python train.py --normalize_top_k=false --router_z_loss=0.001 --lr_router=0.000679 --n_head=2 --n_kv_head=2 --head_dim=64 --vocab_size=15541 --qk_norm=false --init_std_qkv=0.0419 --init_std_up=0.0419 --init_mimetic=0.5 --optimizer="soap_variant" --lr=0.00336 --grad_clip=2.0 --steps=8173
Below are experts of layer 3 (counted from 0) of a mixture-of-experts language model. Rows are named router (the router's row for the expert), down (a neuron's output weights, with its number) and show model dimensions 0-79. Each number is 128 + 32 x the weight over its row's rms, rounded and kept within 0 to 255. Numbers have three digits each.
After each expert's rows: "raises" lists some tokens whose logits its average output raises strongly, later layers aside. This comes from a sample of Wikipedia text that the model never trained on.

# expert 3
router:105184066079117132124084210067125130081114121142129144142150172122145154138114094149139114126090147176149110136076083132079208130087118145143097071122202162191090127123130146128135136117091094123147092130124058163107164157117131113127129193
down0:097111138085045175067135085101102167130137163147177173096137164113132129084193183162104158114145112122134129201113123132146152199140136173099176101089146140106132116108140114147087095114120100155196160124089084082104078142186069157152092130
down1:136127174153110144122139084178097112155109186137139152146111134147184148094160113120097125160149135147162158076107126118105172115145085136103120191187073144143144089138149187081098173154076112111175142100147105177163056137131113128141138099
down2:161161161170153124130099156142119115140172152126098119130086139124175145125108154123079147179126171141123069133154150075069136136222063155084157131164124159134114148131162103109142086156118162110090163152169182090144121142134172159088160178
down3:143157125086142100079145098124051115164080164150149133123065107171148220113108114151135083202163117160137165159083107121147145110146137134153149122149126121150118159186131137146153101134160187149088120121097123122162147161148105142052189157
down4:106124144190164107072114162146073076121129135130163145122107106151152128198161156151146134176132146102116160133107154129146033169101138127201153159125173128092167153147108130119102123064139110140112168145173139185098154152126190108159122132
down5:161142145180172137163099113150129125165107103120174120168129124144148152146127080079185062091152091127121158159094086081110113136104147143063118148094110107165114108127121129137118160096100143088122124110156090162161137116149056067149161138
down6:189131136146131151135112187128104079080135064122152115126167155166130143119162118094106167067124175141136149134126124087140108087114142131138130147187121081106142126087116099111183164102129070105108162155127071121136125155119143108106130101
down7:144126152154163153101180128113157055162154129110131103098149084062109181087125160131108151144121114116092147156109110141112139148152093111056099122136118140153173123144109141108097071145165133123122123158165100168186156094119091101096158139
raises: "at", "es", "ed", "ad", "it", "ac"

# expert 9
router:095163104112064167117142131093104117091092122085122093094156104140148111146149131104140082102081156116148122096098107109098176121137085169147169130108129132106098141086123164201110159093140090163168096139149160184185084085157123091121113147
down0:127119122139132127143076122113077145159104151085122142093150124152088121101135127109076164111111115148148105158132100110161114151152027132116127169132130167118190098125130145101154136160113088125149154122054132132082130137099126142177133179
down1:103103104209161102180118179197189094130143063125189125160134122124173085188153126178156109124120195110139164122108125152170126116090165150097094130144158125163106108153172133082142147109137127164150126100144114129099106127108089141116154182
down2:145091184080104147136203126159137096129112165122103135212113158158124120082106055136102106109059180121155179128165162095152092175166124120089157117195066100147098119122125165071166084140101158155146156115076087175121076083062120135108102064
down3:104171193162121105156110161101149153100119171147086133145138081105139155133157165125091101113194124138113087179197145112129104149146151131089161096095160097079037137164103145115107144158153165117124186161112106133129132133093184144167099172
down4:104192109115089107122127163186102077092141149162129139093143153126131078119161160172123095111117125127129072116102067111126126138148124132154154127092118172129109114135079163150093130203070141191125069150151111141177091118104094165104124076
down5:095093124134123091145157122152105146103186120179083147120091103141123128084133159082126138133109120140124126188143095123156142139072139194144183116134132187104101173092155154138119120153117078154158181088165177106146163142082138131132141060
down6:103113169119081243154106122131147110136131174140162083091177124162112136106081147134107115054087125090064177166193130111160114118166134120143130179159154127132104158132143164111088115093117115121065148130132097112103145124099118121064087132
down7:102105124101118123120072115114142110129130190139156126195160140110075099151164157119114128132152075125097121155114113088137146087167152153111111138147187049131138143160119106150175044100100140118183130159105143072147117151120136118079141150
raises: "2", "1", "8", "9"

# expert 5
router:157200077131145132115077207068083119119109090140153149110159148153161087153105074131116115114081151191161093062091104132089164102114176139193130103141161153118127089101085141127117147137147112141170111159153112153139137065159145119115088202
down0:148215084132177073147115132094110097143101174191127148152147126137148139125156119134153117163158173169117123129139125134138187156134107152187146085171110136151119193123116092144121124178149058095095130094159128060155162159090143133122097181
down1:151177211121124104094147117152121114159176170165172130179103091116074181115160132178134091109074074145097137133087151105126143114141079149159135130110140133127115122167173135070148145177152129164089163156149143140121137144185118129137180194
down2:138146095185136144106167121124121179189077128138086109136183069150124130125164117089121103158190133199138094151165076165165093162172116139091182119087108142102140106134155072100142128121119108176170177048147139180163127110080153128093091147
down3:167108148104111127108178165132078132113086152106105104087127141197106098045108148211121142116115099104127144161144101135126097097111086141134157096125077129129105131179105170162132087113166151171095080189167119169144109063091104090098129084
down4:132117118129161220127141177142115087096119140141114116157108106117160085093134109090121088090079162135102123039153117115118103130095110134145133147110102115149094086111150145204074107088183155111150036095092121073138111137056113190119162134
down5:093108174143170184154109148100172134112111139101147071137162150083037148108154138093196166150155174170116106091135103098135126137109109174087181165188101158113146121078106139094122116106109125106106105052118095152097098108143099130104145162
down6:110142165181085135184131088107142140122138060119093101085147131113103129146153126149147147139152098157106128099134090117125085086130198079133168105123159120116131175162160071078107139100122167136102135110086085157157076137166102148110065086
down7:161112162180127163121133120126097141164105175140101124097172118146099151161174137138117158097130126086091096114166143174134109211094127170130109106107126120165089113121114135207120137149164132111184138077199088139144208141131090067142136133
raises: "r", "-", "am", " in"

# expert 1
router:083146145094102167077128120128125161048138121077159122135154117169139121189119102114127081126110140098102169117122110169088140061099122213164165112123167141090095117119072134136076201109137094187119090131122166154202091157149135085103067124
down0:079142178141172146121065148184090112139120141095172086081110134138157216145149103168075136110115125106166128185172169142145139139114185122134142147198120168083191115062100105151100087136140139189162175104185154132111134089129179144085126169
down1:129087166165154115166151108092118115113087062178144107155081146188159134100104203111115138108081132137128167122100168152075137145131080117126140121124155125115174055155106123226152150133097162141180113153136087135091153128139133144143133144
down2:130081097165159121124105123032131119173161103146063040099116108134126126133125079094063134111146150118134078125136143083131103101086127178184127115137169160135108103129134157147087190173155126108085101123156065065151022143131176153133104121
down3:116118131194097197114159120112140096113101168052124123144197157085166134132153087125144120130059121159127069156123102121087146096098130098176116139147137111209121049117172159115129125118177109089104112078111093136081162198146092120116173093
down4:115168165141114156127085079173090105149163146123123180142106137106204088113147008128158098122128182189109163103081162152089112100090173112111166086080159104118097089155132134143113112113120063140180126137162100152103183111126096088126109154
down5:095141146112101120123145161215180118123140120163148122055082097164127115143146171124125128145143181114183122096156119149133133169119084134172145078178155113218094159157109139115115118156116172141164121120120153204161169093139126131114080114
down6:132117098110136109154182129132171169108145199087128149054100104090115123085167102138083176193068156058118134180093147108059144124095092103158097129141111144144138150036169124127148097154170077132110115139159110109126078121162149137084164115
down7:120135136084145092104115122178152153113119102120049121120177141182132129098130096150178157178091169154061121238141134134091145107111154187074128105123092140121142175101162098120129096150099139128100163143151138048055126108127138135109109174
raises: ",", "-", ".", " and", "'", ";"

# expert 4
router:095152056108132158102112144139101137075119165077191115132161095156142145136139086154166108145114155149094121089121129116106144105144145169110181066157154155109105128186087160181077204114177109146177107173146097157149198163176089067112163161
down0:148089113087120112121081128122105153077162116110165117156156082112060117140131153106124160174130078190133110164137123171153141147123165117175077175104188167150074128117107174160126112140127142084161124138113056102164141179184142163196142174
down1:159110143117088060176104135089100106108054174121120073184158161103141155094109133131120150207094137147143136106119206086191141194031106148126098139124104120126134113111126126110120088109112120103168111089123103131140144094146155118149106155
down2:104113175084083122187233140150114144092091146139113160099141140127113136054117138080103160118142102172135201178128106081160093184174096174174117126132099135127143160123079199130081163123113165120074095137083154083091186179133108096124125119
down3:153114140100154088095095112102099128073132193170088115180132113125103104132085146109118148120089178126187133172119141123117095123123118124082042100086153087072092130079132098139168072194099129091172135166129103140111088158139147156169130123
down4:096147100153135123055132079156109146139156127087114142091133131093142160153158089107156172164117133086115133112155135130118110105177098049098078095093100152124155070132110115113163168098098086079204167088129178105088122141131123161139150092
down5:163064143083136161079147135123148169133108098083194142130117149122094149094149185152127070155028148064169102114160195155064134141107110080129108125099118141122127069091148147184133157138152155146055104103150162114066167111126124141096152155
down6:136148117142111107159150161113084049136166163105100118140099201165116138164161132177066117169147149117123068123121089112108115137096130113129152151155144152123035167092131130116118170123140177167091096183152107151103181152128082159151126106
down7:137086067177126089112131151144110209068128105096118183098112155150107137142140084100169225121110080147103188093122125135104119134142078112106088084087189141126122132070111090159081120104135143079143136094094121159099154125129126125126080092
raises: ".", ",", "i", " (", " (M"

# expert 0
router:086133139151118134060077140138094094130090127112113183127149119149184101159111096091154082096104085138129143114113106187174152060086145158151192110121151126080111084093120098137085148130190157190107114152102100145114118105160139130074075140
down0:144125125115117153172110128069179138069140106026068147126116106116112223114077143140114154114162080208120180118177123109129114149156103121132095149109113152117129133164150113142135167140161157119178161142153146150134111111109101078129144140
down1:142109196123122135149115146127127143086106128139130112118113181120141095120125148141133083088090179099123134110035116040111111210152131124146158157176055100094162082148072132171114120135120139114121108107160158141128103139114100061156105123
down2:084152153135126143152174111104144145138122143198090137101143117106131136165122121119120120135122122113158099098103110117132118148090158154100126152123096111036122129112142117177059066093190175102186082137106175143145142152151158112113196126
down3:102153147114119132134087143104173149137077124140118160143167109135116153211124140141138148169149149129120107097139181158097173110102096081131132096127140141152125118089119140188117161149063114177103131134108175063099126077199150099114080162
down4:185184105088075094154152111175145096132094150118144162130095153136096153118094101138148124123115223121086129090078175120087104140107148124130145150161106143155113123154146100106165090162127061154143084139093164094097177107156132105119157147
down5:108132117111138119081099080121106093109083183143103085124079109096224121086125142170101120159127130108116029156115122122141082200156099103133102155113142098096088128080099090120137116181094147129106135143120191140145164160069116112089120094
down6:143123073162137158161151126169101146080150067128150118167138147094124149127154089114132146124104138108101133155102188108101131061113145106000128122164112092135167101138116118100188117139131160080151106095129041154169077081177122117180174124
down7:158086061137163096098114140151115120140084145159151160062153142119163150088137131051105154105144127108071068127081129102192122145185172151201133202121165040154093103134060132159133186120150071151071146103168086125162080095132127121078087137
raises: ",", "\n", ";"

# expert 10
router:123120124134096138115135149103085129049111075084076108110135095092145130178194106060156119140101158105205133119112102126081099126116132184139165119130133110084085134147158190137088152066095087155123064150151111141108143095159098106164108168
down0:130144069066095151168121135102151164201111126151154124109147164167115122132104061123086134134111113125088159137147152167093075070123177102163162077198105134151152097175107171124121100092158095098146144132091176106113105169127126113089092100
down1:115157129164088112070145109165129113127126115127108107084093116171139145128131145123080142136144071175129105104110121164180127180120060142072129155138134078120112175181098135099126112091103086188116139176140187083090120110136158124103096133
down2:055139094105047093130149120159089093180158067141114120136067118093160170127133124141149118173125116163142127162141148145081201157099120115210136099109085095131127187146076122079063078132089121128087115137155103085106138114108145148124143065
down3:135068145114124153154114066114075143144132151169113104143116192144123112158134169105163106090128154111081119128138140135156080136105145193097121164113094147119147127126117136141127099154165141118152174077124139081158162161085158133117175098
down4:118112097213118084070170127094082032099130157118101085087113117114146120159190107109144144118132100140212094149137136108109132059100142144136111063073142125125135161113162135158152150170120092109102116125169119077130153120139142152129122199
down5:151155121113137100157130137125088046157181080097199148160126133086140064077125108128119137138146142052137145145100087154150102193130120134152151077073165073092149076194178101125094096155110130084131109098184103128132074120114132126120180116
down6:079098131103168105108170145089101103110076128133132147131164126102094118145178153166169149114096151147100075135104110165063075169135128104171151106177081108123092101109114082180155123102104186135075149159092111120183184101130141120078117119
down7:108175114114198095129085101170118106139107148146160164101110199140134154115140080138091136093088062132110117118095090113137109184152135138100107119137127121173090099120126151105107082156200102134154088138091078147195130169180101085126109069
raises: ",", ".", " and", ", ", " ("

# expert 11
router:122136074190112180115122143088067126108113148097126096154181149167141110123117113165146112119116136089071071082120113165093130083139061127139178116103143181086109072189120122161063199097145097120145071157153197138132147140181128122103102154
down0:126107212101155107174128124135150101131134170108112129134130114152103120131112127140065121159129236123124091115149135181110171141148153123119133173108123127131155115140070122118156150182167180185166102169091145113069122195134144153138089140
down1:104101097161148178144125127144136139129126131177112104131140095215113116100149062122155153102084158148126159108076074118085186121114182162145143066103078145098104106161122090106099101111106140170111148127173127087176095150160067161090099156
down2:101127083061110137176095105132094153096079108114137184181106102117131126136068146143185155137097173108142124126124122158123137133167159177099110096139168084072091159150076108070150071143164124136170166104150096115137184075134149148153146163
down3:132116025208119143127059101103149132142156134111107143112162204126090159178117144111102138148116135108043079117126184115163124110116119145086174076149108170139132103148143134162124141158130141081127145107105140110129067130133084168100168060
down4:143134125127063118126158129056119093114136088076176157051119128156121120125101110115194134148132155125140123123095132109164100078121178118134140092106104143101098095148112134128109131092162177142135187046132133065097134120105097150140139078
down5:177065108157131210151144080083107086101136139195099127107128139144159190149163152075159167188151193095128095161128110116168157117138112096085146117140086184149196154124089118135142091103133114141092118092103151124120155038145128124117159117
down6:122079135136123101108129109140086094171092137143109126116088126071023124096103128143184139110146135163144149075164129118132147138122166063144121154166085089146075137127122120100183118172098047137151113099110103104071102066085139152125134168
down7:103132157124159014136111105139111160072087136115128149076151130116128142100114128119135111121089134085122077161092088118109157074136139174174120136167102099118199144071168124164141123111096093127131155084137150119069139175123106113083099084
raises: "ish", "-", "um", "ist", "ly"